{"lr_router": 0.000709, "norm": "rmsnorm", "init": "normal", "optimizer": "ademamix", "weight_decay": 1.2, "decay_shape": "sqrt"}
Below are experts of layer 4 (counted from 0) of a mixture-of-experts language model. Rows are named router (the router's row for the expert), gate (a neuron's input weights, with its number), up (a neuron's input weights, with its number) and show model dimensions 448-511. Each number is 128 + 32 x the weight over its row's rms, rounded and kept within 0 to 255. Numbers have three digits each.
Before each expert's rows: "comes after" lists some tokens at least twice as common just before its tokens as in all text. This comes from a sample of Wikipedia text that the model never trained on. Tokens count by the router's weight.

# expert 48
comes after: "to ", "and ", "he ", "also ", "He ", "which "
router:120129170143026154096139117138115130126069160091137098166147140131106152102060108119184159123159143131078134110133108110071113172146160088103157136128135084092122124201146182125161187092134179
gate0:145157100110149147116043143150140136094084153142171132141081112073140146098140098083122120077159098136112136116097110074128147167134165150151135120063160133092088125155127145103132133130097166
up0:162144084138124135199073123104121112105119143179134163090065132113091168112124175176114074119059086140094154132141127132147166147123113117127159153150113173127105119096126104125172126128136170
gate1:086137157143077200152181166113202126119113158183112162160092171094134088099166097143113083105099167070085161156092119120147121123139096181152122085133101120119148161179136139126167141142129150
up1:148162183122141083091125158143218102123119131104152119120146132125079094126112113109135131139165113067148117155065155133093153106097196090151152127176159114144130083123097089135133144110094124
gate2:171136156086164097184088083140129163113093057124157099115128112117060187150076151124146098143127147158184150145059094088156129119157126143159098103151103149089129129123063129123160148031127144
up2:146090144107099139085155147145103076127194172113168152124128163113198099147146080078128194134097127127134175070185133089171096108185159169098097142119082157097068122053147133222082114219165128
gate3:146152161194129159131117154115091144159113114150063129150064107181198086161168102119113112162122083087106114116143153146049129103131115116098143129152167113142109119146112185173126108102124172
up3:124135112126044187171100127129102094140088119131019091144084141132105075110162192101127164137150133146100140114140136131078144118120131149147131108178150098129125148126104179160119146100169139
gate4:137103142135110101120098122140134136100159114122161114161150189202161086148162101101126172124158148134126118005147048115085170084162139136184196139152155089116121094155132161136140110116181171
up4:091151081137144188108105121122166158104131089147138151176161144099079148129107090144070096197115114179061111113121142113103158109085125158155177099084098130134116143146125131161153153123108150
gate5:087131126093091182189149167051122172125125140105117160196163081149064157152104118123134156153137113159125139184140090115125136176117176122079073113119159126149144089110145116118150106096100095
up5:109136103123134090138192139107162120091149111135117135147182061142158107119206101145118080137134165126070131112058090133116113079098133098105121129129068162146095075121171130118110130109097130
gate6:151158240162096160119152105100132166140113107116088122141135127187182132113134168160148162160100114119110152156138139152144131125148111133129125156205164093070032140146117130141130118129128075
up6:149102081099131127127138096098139168117146164125115133066129121140121195110157180135104143164141159135140135150138103115109145203099076176125157093162065092095115135128145138139129121081133191

# expert 29
comes after: "was ", "he ", "were ", "He ", "is ", "who "
router:139204139150096116111151121124099098141136171101123109154157120160143119082120104120120144115148111120133077130172101072141104159162124096101139130120153114109080154108130123123140192130120142
gate0:122180119148145124154137157102136092150168113149118094133201086145156157135185143167096108119099118123193146130112092170120127128135103151168168096085081134139075108119156124141160139149095191
up0:087130111092141124147135127098142154123141057089142116168157088216118074179137096163131139146105166156092163113115145115134107111105139133087101112121166134073141118241146068140156145083167141
gate1:128131119111101142100119081085150139131129081101077179097190164120175081135117063135156133106115114172127180103097104075194066126129103146128109158120131128085125157165205150185137133089109133
up1:176146113136120127116121135114130200118119058088099165094145187113112084088109125200124111102118114124127121090137128146123145173106172147083137147133138147130183141123149160120194152126101192
gate2:126110130156105107090160095145120129058086138129145112128125163133135083175140106163171151086152061116171098115092122105124178097142161144070145134114128133116088092087111138104125136060069119
up2:149122191106149115114145108167149157090108105142137063175177155126107124121079072074116116037111145097126089122153111129115075129147159098126092133111087145109108176110100135131168137153144092
gate3:125196106125081165102170160060172164118153123125119113121132160148107142181138157105186162132094083188193138141112108217106055136130115188084121152136168109168139165120167113149183128176173221
up3:132122105164106180125123112057108175148133200116065162089123172102090124163062193134081127167102157112106117138127175161110118165149099111190090084134107124138118204162134137158123186182150119
gate4:136129185113133169104086162089112111154130053114116166056113167051102188129112127178088149143085148202127127199126146104155120124099154130134180145106144129148097121138088100118161157120153079
up4:089125110136144208114076093135096140065094158123186135139134175128158137127120139110124137112132061174146115119164170111138141109146134171164116204132112164183091108105132174132163120150178160
gate5:071103089095131121161163150170160161167104110134123116184094101108118063104135145154153137164123185107105148181066155076128107129106080087087145113136133140155120159112090121077132137138094097
up5:105078124131109117144130110144202085143157119120114096101129130153133119122079151092120147162087127101124143116094159140077131164122134122101132107150093166147128112156144134106111109125099129
gate6:082146135140121086102133124077119152124109143155127133141106132176153190138141136159149090183157093091134110168126114093083109103153129117156120161098110121124110137117177153122131138152156127
up6:143145116159101134159119149081176145137098162111120094140114094101106117164146127118054202152063113086157097138117158030121119157105133113077131117148141130120094094086141097126133146194104107

# expert 15
comes after: "and ", "a ", "\"", "the ", "to ", "s "
router:156173138201082123105138159146098107135114192119123087164122104105149125112113138075144148093179128098134161090187118092120118155165140119097168107170161103087114114174147136126138138081124172
gate0:107111135155116099119189136113119139141143098125189120123160111115161116144151122066160134138121042091174122124154088143120071095095026126163180148105165216068114166159176137085177095122057157
up0:138103111125094095080108116130193132086128149167165159140126154148151104089139157130158085126083117136162132066150121132154134111134132158099131142110106164138147123141120091167155126154145114
gate1:129084064114117149124079158079127128066130201124051121126114089082115188154126142166182105131158154082109121147126182116149114137110105166093107143219168122154130113159139109139106159180146188
up1:171086065095094132134096147119154107087125132177137176152138119123115095167178121157138094199180201113161152076106099151112124011103092151073167100168149115208171068154163021126139122184124160
gate2:148192208101079129127083072108079190183127148148129151126146107185143108152076103147125139193128124087125104180148123115128107142095177134118181093141104136071117148118100103127142157150087120
up2:098039114089162125066141171157091166117137119107144129097088145093107111121151104133154140133118142134141181137148141187078127115156135119140151142110105174185115059125094189070097119103130110
gate3:153098148118142145159146121121123132110120128106157122153142168153123141038147127126134144142100113107121127137123160129115148121076079109114151134140149041163088107152174133159097095132147193
up3:123198053141151124168171159147092166127118101132152133068170125107074104110172118074146148140095142168138161102115114171095110114155158096170139111130137137125125139134158135108100104141165092
gate4:111120169167143101176157126100166107169107081214088126125191114151120180115175119162082153150120125169159147090081164126110113199108161139090178138134138096155122129104099079088149070135080117
up4:150136163196118170186081126072117120114034140180125127055068143194152127053150146164125121174145151122187114096160148124117146130195121119131105197085063102148129122131142138134123119147141116
gate5:127114144141155088143105141081124135127095164084160123186104134110101170144156145125157131103076150144125066103106187146092128092167123171102155186105143100112152078161154097130189093142090115
up5:122121149099131124169138125088073111131084126104107122085129107136081114112165158124125088150098119143062157095165132121140160186141150067187119140112140187093082135156128087142139073059124128
gate6:133108123191120101101110168096207082146076114139066127117194170136139109174160146111160142095126132087136130071107121107162102144140114145126109060193181179178092108127140134159160101118106197
up6:088102113091167134112141119157059124120084088161080127126095160167071190146182159157153087102106134143106037159155132125068184130146144073159148154124111151160105173164138172174125157137124111

# expert 18
comes after: "the ", "a ", "The ", "of ", "\"", "s "
router:168138125179082122081165163152122113174049199101082099159167171182160178099121087129134159076125166096130164105132139144116068131195110069149176175149152104098120173150172141123093165132154137
gate0:178103166139141137094171162175097106053182131133129170057164107133160175093085132115124154124102122178056161117163132183132068119132048127187112105113104118111114141153130200092136117092140103
up0:091122136102108104115126109164153088059177141130152151136112138177104100135082081165136156126154155082088135124117076101154156149173146123080131107098091076128187167146191155153174179071188171
gate1:097129122174146166132153122161078137083143128067070124130109129128092122115137253073096164097150073147071119160149124171064120150129112117154067166167078129104140152070112117128146087127109141
up1:109136112156113103096144135118128133124087179085153088108149130124116132160109123120156162095105090109219144093168030088180129145129140139126100143117110113157137131104109042157188072122118083
gate2:131090135128130089061139162169103117146128106120131165176108128156152152105182090139122160125113089097109103137136190111181127116150119161117099108120147155172100117107179159139116143146189131
up2:128146142100122124091205181146107095140104157135109187158112150110093116116100153152135154072169199148151158098164187054113127088174133113132104133173162148171101171176186120128135095107161155
gate3:178109172103119112145147151096081076129176169147142091113117142146145091148144141152146149132094104144108084132167151117137163117194164089199144100140185127129125122126144087144117151111143121
up3:090112145218139051112130140134153175085073105154110113092175110108095189159119143136109133106091082135133121153102123158195118111109094148120115167114093133130136145156112118112096110092118130
gate4:156097080108135132080123088094156152165151126125142116110119141110116094082109144145056147127138094124120122166085070175180161177132168128127159103098103094101107139187117166150069100156091134
up4:168109156140078047075136119182032156121083116172071126088135172111104183099164123102091146095109145128140126161123143144130182110165126098106109083135075107203091167082085121144139112121172106
gate5:152108108151091141121175127160095171111153129082172160161139109161147166134157083125133132091172156156164103078105097134064138165128138111144162120158137099093175129096152144144122130096126167
up5:180107125156173155102141143141117057141127129156141109165128138130133120052054078113092165113117087114105109132096150147130170115107161116099053161099141129132137134096124119117195140067111137
gate6:085186100159109129115142052113167099137108133077090079166092165142158137091092057118131106098155074095131104121100162105097131128091160062124127168167132153114152137171172139207127162118153122
up6:089167136168121149162158045111120160162137139090094099153139135106143145120103110128093137105101138119115137081078101084076133112136091122123147122167141153112106068103094195127122143136123143

# expert 1
comes after: "\n", "\n  ", ") ", "5 ", "2 ", "4 "
router:201144177162104158127137142100073062158087136077062100153171176134150113102068083078123121127144129120082150130150135144113080131130138082124099138149124137117113135171144140154111143071165143
gate0:129205154093160125102135180134122142140140107113102162117163185145136151127152134128168090159137143073140095164136127167077129122202126155107122117089174147142092165181129111096140170144131142
up0:131093107151132190076108148104223137139109105116173088120106141151103163117067178075179115127147108116084178101148160126107147155169170127126104133099134064134083124087095086041092144133121093
gate1:104038187147133133093110146146116098162174176107169168158122159144165180142133092117117158132120111086139082124152051160132123137223196116133144124114131096155125071061157120149154108084117111
up1:152172166128102156202106098135159169084119056118089121134141133106110116147087122130127158171136145148116141096161155122113138120119136122126115166155103126159058118209118140123155175138148156
gate2:135142132147118140135117144132155129134092106166117136130170099157131139129135158114084093107195102162098112112117131084146113166148133122117142108141153157129131135141143161120117127109135143
up2:106163122143163119110123160105090098102131139145162113088139088068220120085126171152157140176111209141174149097150141133167065115154141145151110115180135131083118161088135088154154168108175097
gate3:130130172140114138133133128099122141116159134173132128106135072123075153172139171141160210162123104072086113148159108124128115163134165105133116136160158099169120150126094099121096138141137134
up3:137170139149113122128134054128160078137149171166167098056126099119115124113087201130158094190154116129138142144108081134117145160147159124132174086094107101150125159141101105137148160154119114
gate4:116093094199152126075110136140110111104062096122107089125121113130145120158085118139126123090110131165136119120128166142161127147141131074163104088121082111146113127111075134120098101129100156
up4:108136051137148058061148076111118185133127131175195106059107114098100121145165137112150098161127157148183159142164023108117108097112148123101111148149094114126138164051139141103123125115095132
gate5:146162170117142131148109071176094090059139131141157138122115134132157137144093139157136152081156093181120098106145160060165121141122163104117087154107142146127129115121085117120067110132155106
up5:170098119115155102158081134135080101090133146102127158141114069150165093123191043156074124102177108102144175112148131135167149132159093160101111090153129069142101141129112119137104167112116115
gate6:135108125098108123103082126156108163142139115134096111203131105123208092123067084132137130088126116121146103082064119051090099136128086126145135152128101089157129126165180123122127132066109176
up6:125168132102143117111141090140098156106170101129131159137166143094164133122138119166092102128146145140164119122152158163186086110139133198091104149164049120108134173108128095094131074127108166

# expert 32
comes after: "| ", "United ", ",", "–", "-", ":"
router:137173177153101107089162117130078122134113153101161115113187133118100170018105100091130131098166098099079147104108075149130087159162138088125153146143161107141114157134170111098119138111136145
gate0:178114127190145117076061156107120141090144154209114081175067140145142077068148133185115182100107077081159151122103141176131148122117163126161093123128140138158112156110131111101111157143139045
up0:127107118115139108121132131131113141093140111087114083127101125141128145147177190166084107072137141108134121115155127095133119101130112128120123169145089160118098080104137050134070102165138120
gate1:126087075161172132115164095177133161113125106090128115102119119160088098146094037146129116152118059072146154090098087186131078115111169137130126107109182115120108128126108109096143151135114093
up1:082193143077196133113115107119080145127130082127119130082127111130128123187113108162160091126111154159171117148094078108100113088113068155149093167119115153135119108086106095163119168125154151
gate2:106140117090134112108128158118139104181059183104093123159115188109103161112136045081140090141097153133090139174144108110118092047140119107123133134137140074104111116105203154134181169114096129
up2:110160073094137107072149119161134155151137156103117123117153142132142149086138078052126142144099133142139137187163120146141119147148136166124177100143142122161179228138129074091126140115107111
gate3:174148150090101135138079168126195131096082108112102133113117124091109111146130124137091122150074088090093153176084129091143091098136109137144174129123143131104149147107170141092217131082140088
up3:119113141137086102158105163098136077094095147126067114140122153132134085099113125166196109154134132130074162109094164105159105125168132129134134128153112113085139145139142131178128101093124152
gate4:126107148091123107117099111098148055156109115118043122136142103135141106110089071098180110116157133072115196147182101121107104136121108147045106107131156099131114152127128061118092088123160135
up4:127172085170106167130061134111159120175121159118135124231165130133107127178133109133148157147098092130128054143172115084107188116118178132131151132087133180114191115097101130209096125130126148
gate5:110129129138105109078079103144110124134118120128137084137117133115125153107162123160133102155098063098143176118110092178143156153131084083118163116132152144147148182086217111080113140130150093
up5:176122155132117144107154094146129088129108101126122131180120053135150105112198140146106173130162096148177078106153155095087079095131130164126174137117118178167157109120088132118194151159117148
gate6:073152135181099120080102095131098127144129089105125142151096120105065108092099182142112139188134120185026066164101129148107119155085096166138063136165164143117111151093145141099110178125144147
up6:108078176150153092174170122086090096056142105124150173105096168134148109119157197115142149082136123163089129145153211103131155139098113139159143122118091103144141144090094106158130106133167061

# expert 58
comes after: "\n", ". ", "6", "3", "In ", "7"
router:150131127145075130095146113169086139159112189075081096183151173137178159125123141099168144106160134118092155103148143106103103170170152095152145134149151095096112145149141146084121164086121132
gate0:146141159125146132097129183163155146077160093145130117120108167143071155156073123180122137135175115151108053103133077111160128130120141101123103081143109146125171089094116144126184141112151125
up0:126143115114101157145102174067157136161159137125108109142119103097067107111114170129202108152094136129178179111086118120125134135125145172104142121124152086086146098112171112133099142194089118
gate1:209050106046093129108075132160175159160158125152170107116129099079145152117157130181164127145145137133148154185175122111136077125161143106141110147129136095140144136111121125178128119148118161
up1:124153066125115172123125139057145164198125139157150081121104147064124109163148207114158122150116108159125183146152124105091160127113180136098149128108133052162152135097134140101117112136138167
gate2:121217092072150114173116097120118140155178168088079170125144140156114147184091057117171090101103085088130088113151109089131180121159148113095063085165145167138128131130136101094140152135160134
up2:142132173163040144130108131108119084136140059145126137126074137164164095150071135138124132134112143123127176142163091099122139060098115059081086090141084115112111188154064144198131086084156135
gate3:168160153151164117150116059117102084074110142130133114126103098178133157139148096092158129164018122092104132113086088101087140086068115169114106125137168099128094188135112149124140116128093143
up3:137149157115146130147158129121112097154137118118134103092075168141141087063153144077083202096118194167086134129124131072120148174085141069166068115132134117087186084248176132160109155113092117
gate4:117134112089137107118141093065101099158143136144145144161099064143152132127158136114128104120143107104123118134130100142150151148075168122120163115156075115144086123110107086099101129090088146
up4:157187156127115123166135161109123110183127198135119116180150176125155125099144182102155151168088105045129142121159184109122110154107150111127151129255157104140075188124155168109130162104065137
gate5:113095189134093112111098127136130119174109127083126174121104178137084149107089104094218139113126134145069124053144153091105119126126142095150112170149118121088161151128108091166118107113179167
up5:138119151105151116129100136116114095145179145171153119141145115158114079133076171136124136091072102190120119128083122153142078082153118136121140124016065108120099115120115188118131127175141081
gate6:085133194141147141109117107095094178089146143118094131128159126111154081054077105119111033161079092110119120110176160169135150147144144089151134154111105096125078143110188132098144166132112171
up6:163143108118129182135144112100091152140080134087162177174108136148074091128177082065115160111102155101137127158071094092083125121112040152154111110100040124151072139183099118122125139105127135

# expert 30
comes after: "| ", "F", "W", "; ", "It ", "G"
router:176163165153110203087143139156068128162074144104107131143180177126198142104118144154117127084193127117098168090147136129139078163188151098173136136142131096148104185134151156162097146094108159
gate0:181093181146141084124092118141101089089112122164133173137102156111139139106072096146133153110166112107125153087144170177134086131144100118188102111132109096136088107147120136176169064088117145
up0:111193161069136108090121150174039125132143177138143089109145107107136085090174114070109088155109133076117148068124121137185129116130146132099114185132149136099136133108157123130131191097096123
gate1:135069054107160159082105134139123084155087139165116115154135139137170148145116117160114111085111156048149143090125132088106136125162165138156135152149141157066103108087104096115125116115123128
up1:103119115119174110117095137113081141141125129101128099145092142126109101106117125114161119132137092095093152130159138098127107105120128106113218124125136105156155161115159066148158206101080118
gate2:136111150158113104128182130120112098135110089140136122116144107143187161086172124152131132123155149172093153137171111114115064160172124150115173150140089122163141162088130132109063082131151115
up2:155102099117133072029059151132120148118172073123132126126087162086109150154080150131064154150166171133126128141148138113106136173145169131105093159145151112110143182148113139109133117134170123
gate3:129180164135131101195131143179152085176138118052136141115171122149161144118110158115139098126122102161092104103124113086180146127123214111174093118164102154090084198116115143149144134153158085
up3:182115130158122164114096163183118097096131130113082135118064095130165131114126087090127157124101082155147121137120151102105172097149144126156150075122121152070164159147084151152097174182084118
gate4:167120107130128126119142182164117143141098186120095090100138112143123118109102165144170128183043138069126091109134129119145113122177163093116194148118142192125089149138111172105057139127154137
up4:146139085163101127099118086114053123125146151120123118124094158135146119124163143181048172128157150122068120189160171171109128105198139095064159184170102130061107119123166166051091135150144153
gate5:170164063152123148079121168163113116136140168081126084167121087188150156173105159113146163196119146157111179175113144143153109169145095154113120127185119114162159116132202128101187085104155158
up5:143119111132136161148106116126117110124170150123079112094125109042162087086172135123120134136125124091106123170129045047108106149147128167142136151105183110138131114103148143140126149119155125
gate6:201119141109115103084154151163132071152132133120155161183156076119088136172160114104140199187107135151145180094165084136162145090092115119113080105129131110151159149098197127152142131103162112
up6:114121148118157125160144133127120097160159123089175115110121159124130098129174128090099111125121097111114092103152155174112135176121141129130095125108135088096130127124168124121141123173092146

# expert 34
comes after: "the ", "The ", ", ", ". ", "This ", "that "
router:148193166149056138110165137126092118111103162102072099176128138142157151090121127158168137116150107074107119141134131084122125172166096094139120146172147113115110157182151167158145147125110146
gate0:117141124158176135090101086118125160081150155140062108160150103177130101076143165173158150126136064138022108137162190121146146118151107110110130119160128157125117143138168181169145174132151075
up0:090185109127154116138147151112147166112106141166122165131104083152129134135195144201161115120136142129068089201141126116110107173138110151157174094134119066160149123119093151110138114113137107
gate1:140147120062118175182117122109194194084133068093077107117200144136077165135072156166130105120138077144074141092126143133163136098149071126157117122090105145141090150143137169126114145102127090
up1:109169093137118102150103119145107107204150152173169128128133098107195119125186118162162127101180168143148134150163115112133118058160149093121111160160109152087075156157153159161169142111118162
gate2:143069159115130106075090008172105158146110115191051144161088157141110116104138143191171164150145140111046142146122160179140153193179117091113158123129137169148129086187136183106132110146083070
up2:152126102117105089089152038143174117124106125079119139151059110121149150108173107117076176116134101188114085121088141141100141103150163159122132145098085102133115125169110151133150145135147100
gate3:109140137114127150067133140149167165166132152073089117137163173135104142137068153080120137176100105138119122138125132081157142133139119131215164137103158116153126133176177125121124155143104148
up3:149120130064149119139134112176175055127091118147127104125138165132139085169122156129140148140148201174113112096118102128081077117140153167176080148104117142148092094113104087120109145093139102
gate4:127112157080130143120122126099203101066139181165150119157145120072087079133126124146227118143189153139122106160086111145161132107132155098134067135116125144144169151182142112190168106168110125
up4:176139126133088139090133159131175113102080135153073100122121118140177106127137119110126169085105120066101113116090137111129155092138123148124169154135117105100113089126130113160167148114100113
gate5:124148095112104096148131072129147127110134123106127155118143146094132119133151146062094119126121163125158109103138131178151138073152140149089123144138124104121086100108146131122156158089139196
up5:158091185109202129119126142103085113177107186083177109128095117072206107100114118150166112124133145152161150148164196129122134152106143113133171146161090133089081166173124185074123125109165083
gate6:103119091097164080121121104168050106119181177107078142147210146115115132153086198096185151098136063095177100164198170091157136171154158148070123100135148086113075144044187129090131115134064124
up6:148107132106075142124157136112135146153140074031165127152180171155116145103131100143126172138167190124117121057162119182137087102062161120152184165118079159107110169212105132138139171117176088

# expert 13
comes after: "\n", "B", "V", "b", "f", "F"
router:169128175129137207107143185173114138173110148160055131103151147108143198070119062132145159144162117128110160141129156114081066175180153101165146164089149082111139146142128127125135176076145127
gate0:172076144139116144110142156075136126176127073099108113161128105168170182093142126108106153149137119132121113065140129155171146090164102044159101118135129204151171191074039119156117150100145098
up0:111125096135133150152110197128156105131099140099170173109121167124117134172139073154124128091124109169049155136141128117098120111177192161107119163136111113078129074146169158138111129193140117
gate1:136134135063095122048144173149110111134112185119068106091081108114136150132144160106120123122102118167141101069127159121162136098117157119150076181083122204157102125112149107136133151144183105
up1:084119098075096149126120138193157128091147070117143137137138054123146157122112088135149124151099106183142088153139109053125145154107063122120141116130108121124120145139119141122148146140035183
gate2:179098070108123157124134134106138151156071147136068075173075151071105143083124086131158152149098104120115153145123146109137091157161129123133174084101167149112116190126139112177065176081129138
up2:145151213192109134122135179131142137143099083088117099092085106151097155090140125103070167124118179066134137135134154109054143110139130128110135143137196126147172111122101138146119158110115202
gate3:135114130100107088117164143089137093091109125119139098138086095133186145162110075099180136163090123166208095109137117110113063156108200128140088132133126164181156155132122144162149117098131109
up3:067150135157151085136132134158126186082109160110169168188141148162169119102157107144097160116075224137132100121080140187049119157142094095160164138103087153083131106162115124094118118132110144
gate4:144184156134126136153158078138103143173084127137057113088101169120113096158067145153114138095151138087033133127135077083071106128177113170171152152123162167067158137103145105110208083104105141
up4:090169140105162138106077199135074132163159143153077096116127151168120114110174152113097140111089180074153171112076156106126123122131105129151105104071165131167122104115138128051116124104121104
gate5:096138066165051132119067134114187079226089114150081152082104145131092074160068116063156113078192122075139173082090094128130106135188155159149127149110114128060133126149125109099159087112114204
up5:075070125182186144172205090195133070096126115124168072121125077142135085173165125117147127180155114163143181129178121142141157106136180150073087157160207088157114073132143134158151103122102052
gate6:186142103096092127119086131093098163127100129170162143141152182080115178168149095111061125086152127101071141134147123121151096167127168166105126091164139134154150199125041129124105156140101138
up6:134150085101045132098074128185166151108135150142079145150147128094111132090119130129192121132091125129159084113100117111161106141113157136134117100114134091129136093129099103112126071160118210

# expert 26
comes after: "'", "the ", "in ", "of ", "with ", "for "
router:145186159130099142121181156151080137155108175071163117123171160172112156114084097107144126080144139092117176071195110117107102163124121118104146125136185078098113185141141128138087167105156163
gate0:184094156107158121135150188135095101096070153074143162135128098178113115141103111114148118096061119100124109099085112143110082139116131191116164101111182148138101155128166096080132113110096164
up0:137137128185077147138099156166118175125086146118167119189117054157094139136144123107064132158120070110128149135093112155130128124109158135091146169121085156189081106154138129105141139148150119
gate1:113116140154125156108128156085096195143113098101124169157106124185106177076076091116147132140099157095053107157111144102099135105150142100144142146124175049128131104088104123123142145121114132
up1:110138118114102181137111146131177124133114076171121141125192099089100150162104128114141082134109135081106126078119111125168145203128139124173118155147149088137142126164154181120117102150158143
gate2:108096122145108147121092111086115065153141161100139154112163116093092101085120135166130154061141114150141154164135113141088166114124166128092070109137068113121133197185162116127149158149126136
up2:124147092095092119113135084107098111115073054105087137171124110154123121161165125121130097143126090133131156140121178042137121164159098071072095036152123131117105180129097185123199110090085074
gate3:117103123127136102102130139157113129159133156129097227116130169111138092090091182136099103132090121155133104145193088107126109133122150199172112120110153150113044166136134128117156130123154121
up3:150066120172105137122112094056126124133109126118144076161067097112143113138124140104160090108132141144087146181119169102132136096171104129069207116123121090110144123182118081133116105116103147
gate4:167101067163116113176079141058070114115148055165098108082120118106077164111116119115123094100110144104147133180117113155149120122093149092157112120170047141110083135098141099127125143061137052
up4:122148145100161125124103191129172124102106128111133119115135144141123119147173125181154126138108162094189118126080110126101109115127075127120159125122145112139086195128104112162144144055099122
gate5:209061190112128151138123187069124120115115147147098154158115127105129127152129142085213206137108151158121127187222096126107130164135103121110159059140152198137148171126138108109106113156144096
up5:091180158126115138103137163098157144112124110135133150156137125116106148121086093137061048145123140125096084148063079134128190030087129113155096121135133037140146066140127116151109139173160107
gate6:213156186204093122143126109170111156187134126131159128131153099118121158102098121102164129071161080096140154125178106135124148150201164178105159073151162137158106146094136128125164112191188125
up6:129154169139131100110063085162146126207127210136110098105122082157136097107139104119162140153176156170116151139119081126118121173131177182138139106106137088095122102120144106108175146143103124

# expert 60
comes after: "| ", "the ", "; ", "of ", "his ", "for "
router:172192161173073137095199150145117113173059120101081140126124172148126162077067113118113128122141164116128147131172121111116112168166103110184088163193147099122096142175156156136136160099146158
gate0:102136081144057130103115137143110106164165124183133073125109135101141145108117115113105167122141136094089113173096109187136156149150117142116130165101128138111108105097105129146108161104124139
up0:073152133099151083129153100134135206074138182212107105146136105126116083157045129125165112135115131209160092149132100113117133155148145098183087173077088206118106089115104086107137105101208139
gate1:170088174170147122123147151105102102197095225138159087125136141174084089179113128112112166151115157155118089052200176100144100111098161103103117139123181142109114103139125162105111123137138099
up1:117089142098115189145157124183118138086097175148122158092153069083164115130105137120146140133097143141191167082122093121137174193118119125133120113132167186118127089128127122112141107138152137
gate2:111087134163116039155182142005146132122118083144163107164134198096119161120103144142139085160154115109116087159127184164198073101110115147123089125121104104119099177160119128099150141112152144
up2:121099177122091124064135099124154080094163136176189171083140111125166100130114116166133168126103184164142095064135118122150160120123135135149162103069098107125108144051095104129087180105143145
gate3:069144171108082071108116114130094144171132094063134112169151050144192143103165127091137157095143104090109171133107116144151103117147158151096124172062090135124050162118144098109137082175148175
up3:106142174092154113131138091191049126104093153112134100133135145133175146089203183094132138113121141164094192157164091128096151051117148093067126090117148153114171127217137131110165141199151129
gate4:151112158144120119117146136143138155190156147118175105094128163189037157117128102109154177156122160159092156102131132078140117134134104102132145172114111113143136106163165149143183165109103087
up4:142105126162145136047094176111163096112156126125194142138113130153105135103118086122090136045095159143099162132136111175182134107127108078167129105162136161182115082129173192081155135063100109
gate5:157130166106107166161133062133127140162097149090162148111100133140097212164121101135099094074141129087131096165109151119165135112160143074188097201122067139160094125145113165147086145105092144
up5:125094079104101182138196134138105075127159158122093151186194107159190156148177157104098121139132111146126110139141153100139153164114169094133149138099096181142104102134143157103155230153088093
gate6:135098126179084136152195128130162123103084163140110141123110164133082094122106133095133158069039129113096196138064119120154102116134123149168077153159129108132144130185077067157135128157109113
up6:105102120126103184102131140079081136103076116115149098129114152158094064101109158094131163083136073092129163058120174081153151076121153182149139131152154088117161151209168104119077142143197138

# expert 11
comes after: ", ", "\n", "\n\n", "ed", "s", "that "
router:115123164143089099115148138126065101148101155131090074144119146153138136105120116117155159103137119113093146157162141110106116158172132104142131195150117094121106166118127139121169121083149135
gate0:151114139126201155126099115129139092108132103182203091182142133175165165122086081181105069076088121070132240145125179103175181076041129037104159123145123143126106111164106106123099139042129112
up0:140141118176190166163124124091167174157149114111164130161122165190139117113153120136088097135139155172162088159159113139153144089105155102099119182198119117109093099103060145123149116146165073
gate1:157144075139139105131126135156102104144095128125075075137120144119088110114141128128175175091066132120100109125118139093159157187128152092107094173135126137073146101159204125140153068109132103
up1:144067104144158133147109109169119118123100108064157077132132064147153100168134043137130131168117112076102141090160227086090117211135091110110131163121143234131142121182122105102133106080125074
gate2:115184072139132110111192219148113082114179146046130147133146151137127140162122109118115184165118136119147077139151129124110089106150152126082135162156133143156130130137130100149149083139159131
up2:115128101125136063101112100132151138169185145178171102128154085123140124134117088130152162154118141086106155135125172094124157134175121154117156131078172084142092124139047150109089107132102143
gate3:110111085142089052138118209083093120131113128143097171144109128081104119069164176204136128081078061159121113124156095122176138169124155119143166103151167152145153117103166143151163131151166103
up3:113150095134120077067120166154098124099175161147175120136076168144150184146134158134179106115098125139158094087129155083117089145115133137132129110151161167165165176120219122097168106114126075
gate4:096116074187176109140114130080113168122161098129154141166088081077098143066183141119096171111129123143077091111088133139148164138150164152227135145130104104081156137123173094198096132150088154
up4:180139099173161081183135169130120095113203108112168098100139147083082114120220149145101126073122138141068112080101196111111120181085078125113073131117148079126124093145079171072106140111117126
gate5:111113131147118162131149115156195139120083138113099140196116120087183155088110137124196129181128098190117081129119159062192138143183103102158163156123111109110117155213118097147196131179074106
up5:152109128161113121081128121094174058085126152216077154145145133108125081101125086128157195095131108169171119126204162180121095164186125098132143115115022093063152113154123120174147100222140109
gate6:155168120079161203133145131098136149126112140157141169167116079124127120127153145158127105142110079155151149108095098127174124103076141165191122167065125119124108140132142109143107153088129130
up6:075132168162123113114141136082067132181152175160140121142168149087147101121163126090181134201137105142117205125124141147103140106113123095091130140092109090107112091159105156135172172159092091